Below are experts of layer 2 (counted from 0) of a mixture-of-experts language model. Rows are named up (a neuron's input weights, with its number) and show model dimensions 96-191. Each number is 128 + 24 x the weight over its row's rms, rounded and kept within 0 to 255. Numbers have three digits each.
Before each expert's rows: "comes after" lists some tokens at least twice as common just before its tokens as in all text. This comes from a sample of Wikipedia text that the model never trained on. Tokens count by the router's weight.

# expert 1
comes after: "1", "2", " ", "–", ",", "-"
up0:130119127120107158144156130119107135134158120102160148107130112115163175116119169128141129145128141141138165150123162154161144130094168141082152168125133113149124138166094119122123126133156133078070156136130127168113098150143144103136143152155110126107130179115142141104139112157119127132
up1:109111093131109079106124156100146128125090122130168104084176125131140134132167137130116123122177108104083110179108147106122158108095089097103104155132123148135125126113160142108116100155098133119156103146115124142144110113130150116110123159150108149102145146121149119144129102141137107135
up2:168147106139120123113123143112118113161130096135091137113135117130135087136076150101120103090140115136148133104140143100133124109111134121105117115077123129095107100129160139129075131131107164117110155129145141151085124126143123101121116097107121143139111111166141129076148129135092112130
up3:123165127142147115130107127116125150110124097101118112148118143125126169108109146129152147102130159149082177129106121124144141112140127151120136105149168172208165108155090114139132145139108121134116146141125133137154081120157151081117144145187128144118114127143155147147118083105159144079
up4:065139143059160146130137098132108106113118137155155134092126088090167136094108176140146140135138127150159143138154129145152102167123116144108113091119108124120124127140124124128175110129110143129119148127120092146110158138139171158120127119088111096126131109095152144102096115137122174111
up5:132148090085147116106125166132116147150100104122123160111092124123139144105083141117137123114172104143133122112118156133137119102167164131128091131168142079134124129136092090141121141122165108161130145175142168143162100109142139113108118148118134157139124163162120145123101132075117111121
up6:087170128138101151148153143115120165153137112140119138137133123107096120113112104107140126095124142151122127117120126126135087120135139100135132106109133137117111129127095103079155049115129127102134085124110136114120121128128156132122104118104149078119117122086104107130122111127129139119
up7:087126130109119134098139165123078140158129096128107150099138062139114148123137082138110120129113133154140113112132130130077110156158128100142131132115111100145128119167079117127122123103155140155092135114143108136146160114142099126124144139126142125131164116120104110115078129134149128125
up8:136112129097109102110130068155099106114132110150133134147168114106146139108101128168093111093158127124093080124124093102138117115120158118131127144106110105139125113141158107119121141113183131135142119101149118164147180142140130152124133115125095128166131113139100178080102124127118101167
up9:115125123101138124137154105121133099134135186112103147113172150105124133086119132112123124122090113120149118106139126157146176122094133098090140189063120124151165119146133136113117117161092118104132157133125148138149151138105151085125106148125092149093125087161123174091139122113120107109
up10:149161141115119148154199127097089140126139103119145080087128079092138114161115152139117114128098185100156137131111086114103141114141147121083130105140126151101134116154162118125164131128114172110161082109140133137106123121167110136132095179138147124183146135088127158124168124099111102118
up11:129126138130172117114101135134099128115158088107064136160141157127111165118143117162114106120151137102178161138159133103149126137151141134157140117114169174120119098117095102145099108130132118114114126103121154132121131113113175087139096144131159142147128133159090098141105124131120105125
up12:122127128136143170105158173121112119179138140137111131126134123171129110057141128150125121137127115093141094161059158130112147145123091124117118139116149191125129164120112127103145115129122147135128082144148078127093104173111176129141116159134139140112112073134101104114118165160139128135
up13:143139088113130125133121129114136193137141128084062168102171111121160080146093101138137128090134125146098206113145148126145153138133144099131119147149093158096143135097144073090160119092155129165107104184148138103111130159121130136161155111146118122094136126102126133129125121132110107181
up14:185148135085165113136100144120074134136156125109125160079132087098101109138108171131110142119112100133088154116111148091151126117116121140093125145131121128180115141125102098138098137123120098119116108128125179131118098115136062114102136091091117118146142135122141093126081180093115190108
up15:082118170141140126121106105120098094063108137147108117131146169174129158124118093120099162111160122109121095122092122143161112132141102105169113106156150121129158141131143101151130074171093096102175121132119128080106112124150123177159138154149110133140065147120135137150122086171122144138
up16:146175095127085120072176139114141143142112142145153125086135113154119154123121107138102141106122141128098130115104094150084148146111141100121122110135074141103095144131138173166109112127108136095134122141147138173131152128112112173145089123098158101128178129134113122108138131108136138080
up17:148121151116162116090136155135155125093095131137089152123153122137127098143082093149079174152182146109134112120144141111140164121171168104149127098175173130119140167136127105105119090149131106075143101183121102109109142115177096137152149148166069120134085170099071131133114164125154157140
up18:113170139130116149134123118115174114168150144120082111123118131163165078085085098143148079145077141129083123075136102116120117154128140141140100112145123048089095172168138135080144112123168149107145078147121129139138110138125168146121134115104133128147125112153105131132107150122146128160
up19:101100138162115175112124165138167132133169117132163145127159129108174088072105113134121132207130123148150120119110119120123101112126138133160079166102110138152160128111147125094113118141127125136125132108161094163110127139112134127129156127123171129149172139141153139141113136104114096104
up20:129124186152115081160155116100141097130121132116134121156161147095108111167138172124115086121123117117154151130124121128181204116122122124161111101123085120119131106140124113130113108109105141123136103141110141189113186113138139142138149117121093132116163126175138118118162115129118149156
up21:154171119126103143161096144162104141131125147131140138142124103116149114172129186105159148101163174128109142122118163102102117109131114105162128167141128142135125168088112114145115118117138158151176110156152115148088166110127160113117146140138156145133134128132119147148105083149144096137

# expert 46
comes after: "0", "3", "4", "1", "2", "5"
up0:118164122126133134123138158130107145138097116098129132148124094145137112120081134118116072121092111128102162069127137164123132134136135140134147117125116121115120158070115106154156128103141092136131135136132109107151136137123112073107101111086094103112165103140124138101117148139118117135
up1:090112127139124137136125109121131112122155132112104131108100131117128151080152128105074118173162115132138138137126115153097145110135152151134150135148124123113149152126100125110160134138142122100151128151155112081129171106125099127098128132135066143183141106136141108093119133147134117134
up2:076107117138101141141129158117079112121160140110128116143123130119151145118140111095158090176125151112145130131178148128127133098170119174149099108116131111108133141123127131106153132118138099121112113148151142102142171139071170107139170140132099135110088155151160116125141127148105132126
up3:120186128116210121147130128171131104126110121163146112116114108125049118143137110096113121141165128105119117153115141164112125116117158172137138136102155132135125146124135107157100142119099122167108108136157094112153169164161144154117152129113115093117120125159122195128075120139143110136
up4:155157136112130139105115116158111122094140123127123169064188114118116122119147154136146140064145141158081134129162134127118124129130118102103121111120129169100116100157106142157114093134143107125123141136120088127184101158147097128135111165114130129149155091134127125147099162092144142141
up5:124109114134135171116130120192124127114107153154120101145167188142183138129105118116102130135148132099129129147175104106183128127097112122154084111127192128112169120121105121173144088164096121114113129141154113117120117145156133168143122128157126118129139123154106098137095162122142075138
up6:089119124126105142115124118138162118122124180150126129144129079132109162134152095150121162142155120169128144090142127101177152125125141124142131112106103123126136090151088148133114148130095100114157068131134124145093154140148116139174098138179175121125111127142142099121102091150108105145
up7:102120114142158128151174111134148141080135162152146083114127098133128150104160117102074124134137166101071128101119123146125155130145125122136178135115132125092143161146139144133105134091142134124130095129121148111143103133122126127114129062114102148125133154126152156146137102088128131137
up8:128113118129106121154113137100160069111142164160154147122109136115120109098124120149142126122123111099120126120129127103097145115113146094118103138152110145111134144096150154154170147117114102110102111132123118113078124066154111123116124152186149116129171112115131180116127104150134107169
up9:102166109151157120092113113147128113144140161093156158114148133131105134143105124135085086139173133156123115110116125129114164155140125154074149124084074122113140172119139148164106149161101076153153162152186114128154149120188112132162134178076132122125139148149142153121119139115184097156
up10:127164133116145116136188107151113125111122148151124143129111133151102137126133109140138150122129161087156073109138170107124141108090109100142157124158147121141109172144160111106129132142118154111138097112115147157103144132146104129130147132080112104140139085122106106114061115113119138135
up11:105109078131120111162118156152086132145161141137131125141150124108127125130124121142110137149127107138129144160047128124124114106125170130108123104106083141114108145136098150142115139121109125136115105158136130129107120126137162075117110113129137127126133086197137114093118133089083114165
up12:120124092100090102117135143155102113113103164129133098125115108132110156122142102123140124132103095160105082148096161127112110114137118118107122104116112132161178111113131136107084128178152131143152151069144100157159123162134151118130055160131110122131087152116119131083131120141123155128
up13:069082112123144138190150176140151129143159151127133146115134143124130140155122175133090145132105153112121116122141080098127130096146133133111150136098178146121149156119088106150077110111125095151171136162171121138108112147118112120120119157144121151114083161148105130116107153113117168115
up14:128130116147114099089163150147135116114175142163132146158129157169124169101169114137134128139118156144155151121122146127083125139102117147134143079160154136141127110147106201122125136095100131126141126117168132089155071117109139145137104158129133138130112101117139122163120067168103127101
up15:118156140094132158091125114126137088109156146135150136127148124131138157168126155115113127138150156162107121148143081105151143115132125164130171103109124123123140175127182132148099130178116138149094096142139146085100123104098112128144146079105103108096152074131140096133125100129092118131
up16:111185101121131091141125100154162122091111149142137108101126078117118135117170113112121101152122147107150122135128122158108096171147137118075133129147102091141159103079116127119155105117117207110134106128160122110121117119114119097138156110088122123158094101080103159134092152123132065159
up17:113141152163137132127167142095140129123126113118140148124132106126120114165122135106035117114126090149164164163141120142129115150151100127139145142141089069114114185123133124098122140161152115112051110119133105140112172152109120160159128111107154133133183167144107158119100126111151110177
up18:137119146165149163146137135137099115117141140110140134098105097125144123127161123118124093112157110093177160114100094129120144123132138147125149143111101126084112108131085143157127123136101153071116157145145113156140120163131207121110126117148133129111158144161120151102126158105143123120
up19:126119114120117102105180137119111136098147119103118150108131141069107093126121112137116149131126136175104113133167182147104133114124122142128106079154107160090127089139121120106135099151126132134147190158144133124148145136181114114149163161130190102129132069149137100131123096154130071137
up20:126128098136134162137135144141116141112112133172138125140112121122114174129134114130108158114124105150106101101092146159140107079111142151139144118141098140149150126152070155134136134160114119139169143142145119120170133126133137089148087132128104093109077127099106165091135129138131140093
up21:115127123108143127143122110141133162144147102081130162101139151143125146092105113106101121120156111171162129157132155135125141157094107119128136145101151148108132111090140113088132146110140161076105113124156113131147120171126083098101158141117143144182135108103095134106130119123126087129

# expert 31
comes after: "\n", "6", "3", "0", "4", "5"
up0:145139149089135114138109112121140170108118118150123107153139150126174167139038149086132129122108112141162163099113178150150127104100119113144150151115136109141096108139128115143118168134141135125114113125160092105120159139122164099138154098135097145119137117133089135151137169111136118134
up1:144174096125141161127135142125110121164137132149140102147129116082117123103077177109127103081124128135153155152114118144143155100106113154148129116123133184119148125133140133134173118113131132122139149154123096101130154128197131139150154131117113133126113136164117143134162169115156126135
up2:139168115138082099090150097128162084129151128120132126126106130086100093125134134104121142165126116114104149155089083100129123113142122153133119131133120145144109104121128114144130119110113091131106103121109126141077122114092149129134099121129127111109115137118128116146159130154150109155
up3:127157157134119104153124054185147202103084133126081121116151150102130082117105146136130164107155078135088149156133111126109173071141142136166095098127134125098131139122152147130093145168152131119136114179118171100116148147130093139149159171118118151151138158105108085127110121135101139134
up4:139129157175073123131168102127121134130142117120131141138143104108108128130134116119144128153163119143094158105106122113158107067153145124118111071110128129191141149098167182122125084132120109121098132101112163118125121115143121104138119151125102097125142104110119143160162093114177120108
up5:118142136181142131082122102134109147113140134107141108122139123156195151096111113106129106155142106075177135112109116110131106102092103160167099102126141124101140143132148110096136140123134120146123119138113145144127117121165169137111119134178131101161121141125163107130117094133145158130
up6:121106093128176112152162182147113129114130165152143096125129144111135113122140132159176141126089141110148108134112087116163179110079063159157157166109191138128130159085118137145131150174134156123149127172097131160106151116123131146119148167142122137125153094105106080117138148122139099113
up7:158098097137110154118124110138139135104152139124108135147181099161129134092113094124128111142154134136157088149095087120084179119097126137102153090127152104180173125089099091104135187082177144155095120132157125157132110106142124111157128184105161107142114117155137192112186105155124159116
up8:101101121162148118140113090132132145130160120134210128112116154137115144116077168104131141105140131117127139134074128075133170120079129103135135109138179088116115144085134140089113124119111164109129141135105135116105145116145116097162129149123090141109183109107132130121116151146098103133
up9:087128138132128140148125094150148160154123161098139143183158138159106091129131104066144150134135127155089092102113111130133136127163141129160150163153133123168116131123075153117136091140138126183140138129105080121122170157116116156116141129110116087104138115101111081104077107152165117137
up10:128120146143140107106144127149138134105153156137158124138112135123181161128112153140096125112132105126137120151083139128123099145126157134112159116096128132116150136132107139089158115150105162129134114140192113148135139104082148137129123124107148081125114087119147130118136151143073170144
up11:116121164098132191153181157103142136161182133119106091121158129132120164098138121114133140149188152174111132138082113099121140122125157111134162146088151186113183123119149152144119123128127103139131129132128135113124148107133149161126112164161117121153091127125107160147102144136115149110
up12:110107129114115134111166079151157157098127132183116144123107117112139118098154118173136131169104098137125095097137131104140092133131107117151143177121126107145174150153119145138140148138164152158128118134072089133179116110115149126140140160165164147146119167157101160153084110108146157144
up13:130124127109100171161146125095123131089157154127106167163135106145119140116106128160100107079132144127146128108133129160097110098136151107095138140128159146139127153139138116103126149144106107151133150107126141112138135120119149110113128138151162182143122112125093157102125123108147131100
up14:111141111120154142131161123123126155145169112171148140137131148080139131153129126179092147114104174137127127163108095110150109127123137111123139133112116192126130119111090126113101102106120095111119161135129107115096133113166115150141160140141148137103132113152105169115102126129158118096
up15:124136127153138090138108125103093132098175137150131168136123117103138141123125139156118109120126133141099114101140112109150129117141155131102144126146145110147170113102120140143119103140133124116097160165112084133155169160115120117119125176105122138136082094112102153120091120135114131161
up16:084110157134086144124122128167100136082127135111150129149099126136106118114127134121116119116098119124168178087065136117121094112112128127121115102157182128117142103128125132166127079101142101123102145149148134147128153146120107143115136130145132118186154132103076066116118108135162092121
up17:133090126132165148125134144139140117149098121131073200138162106133156128155111123163051140165159126111099112146113111112143107148146150146159077105128076134102106145165156127075127129119102134122118117132107117112171107107115171125106083149113098120120117136126126126097140110100121092108
up18:145152119133136110149169116109101117152144122099117147087127129121130102161143140151140096110115135101112118174119141165104115141135119109137135161127137128125160129086113140101159162132162164068149123079093199134128138120119111127135096125110134176102222100160170147164097132117154177122
up19:131092131135092104151116120145112139141138095180133167164177106153120127127134136148128140129127118126130165099130141099132117136117145161128111097113102147143117111141080162130139092112110107187111104173089167128131142121070130134144119114127112121144133131122118130097139153116130151150
up20:097100099135184156100147112134121138115120107125141094097155124127119130110137120137130113175164095104130104083131129107124116167140129106135084147129140153119178126124127154092100140126119122147092144082142104110114153212122167116162089128136144151161119149134118114119136106111097159142
up21:123049134133121154125128122181095144141131166165154154163140144196088161139054089147135097142188126154134128131125062102141119110123146117106127105129130134146145131088144176120178113105102161103115122180119118146134127134098127145088118128145105132089152159101126128170123123121154137124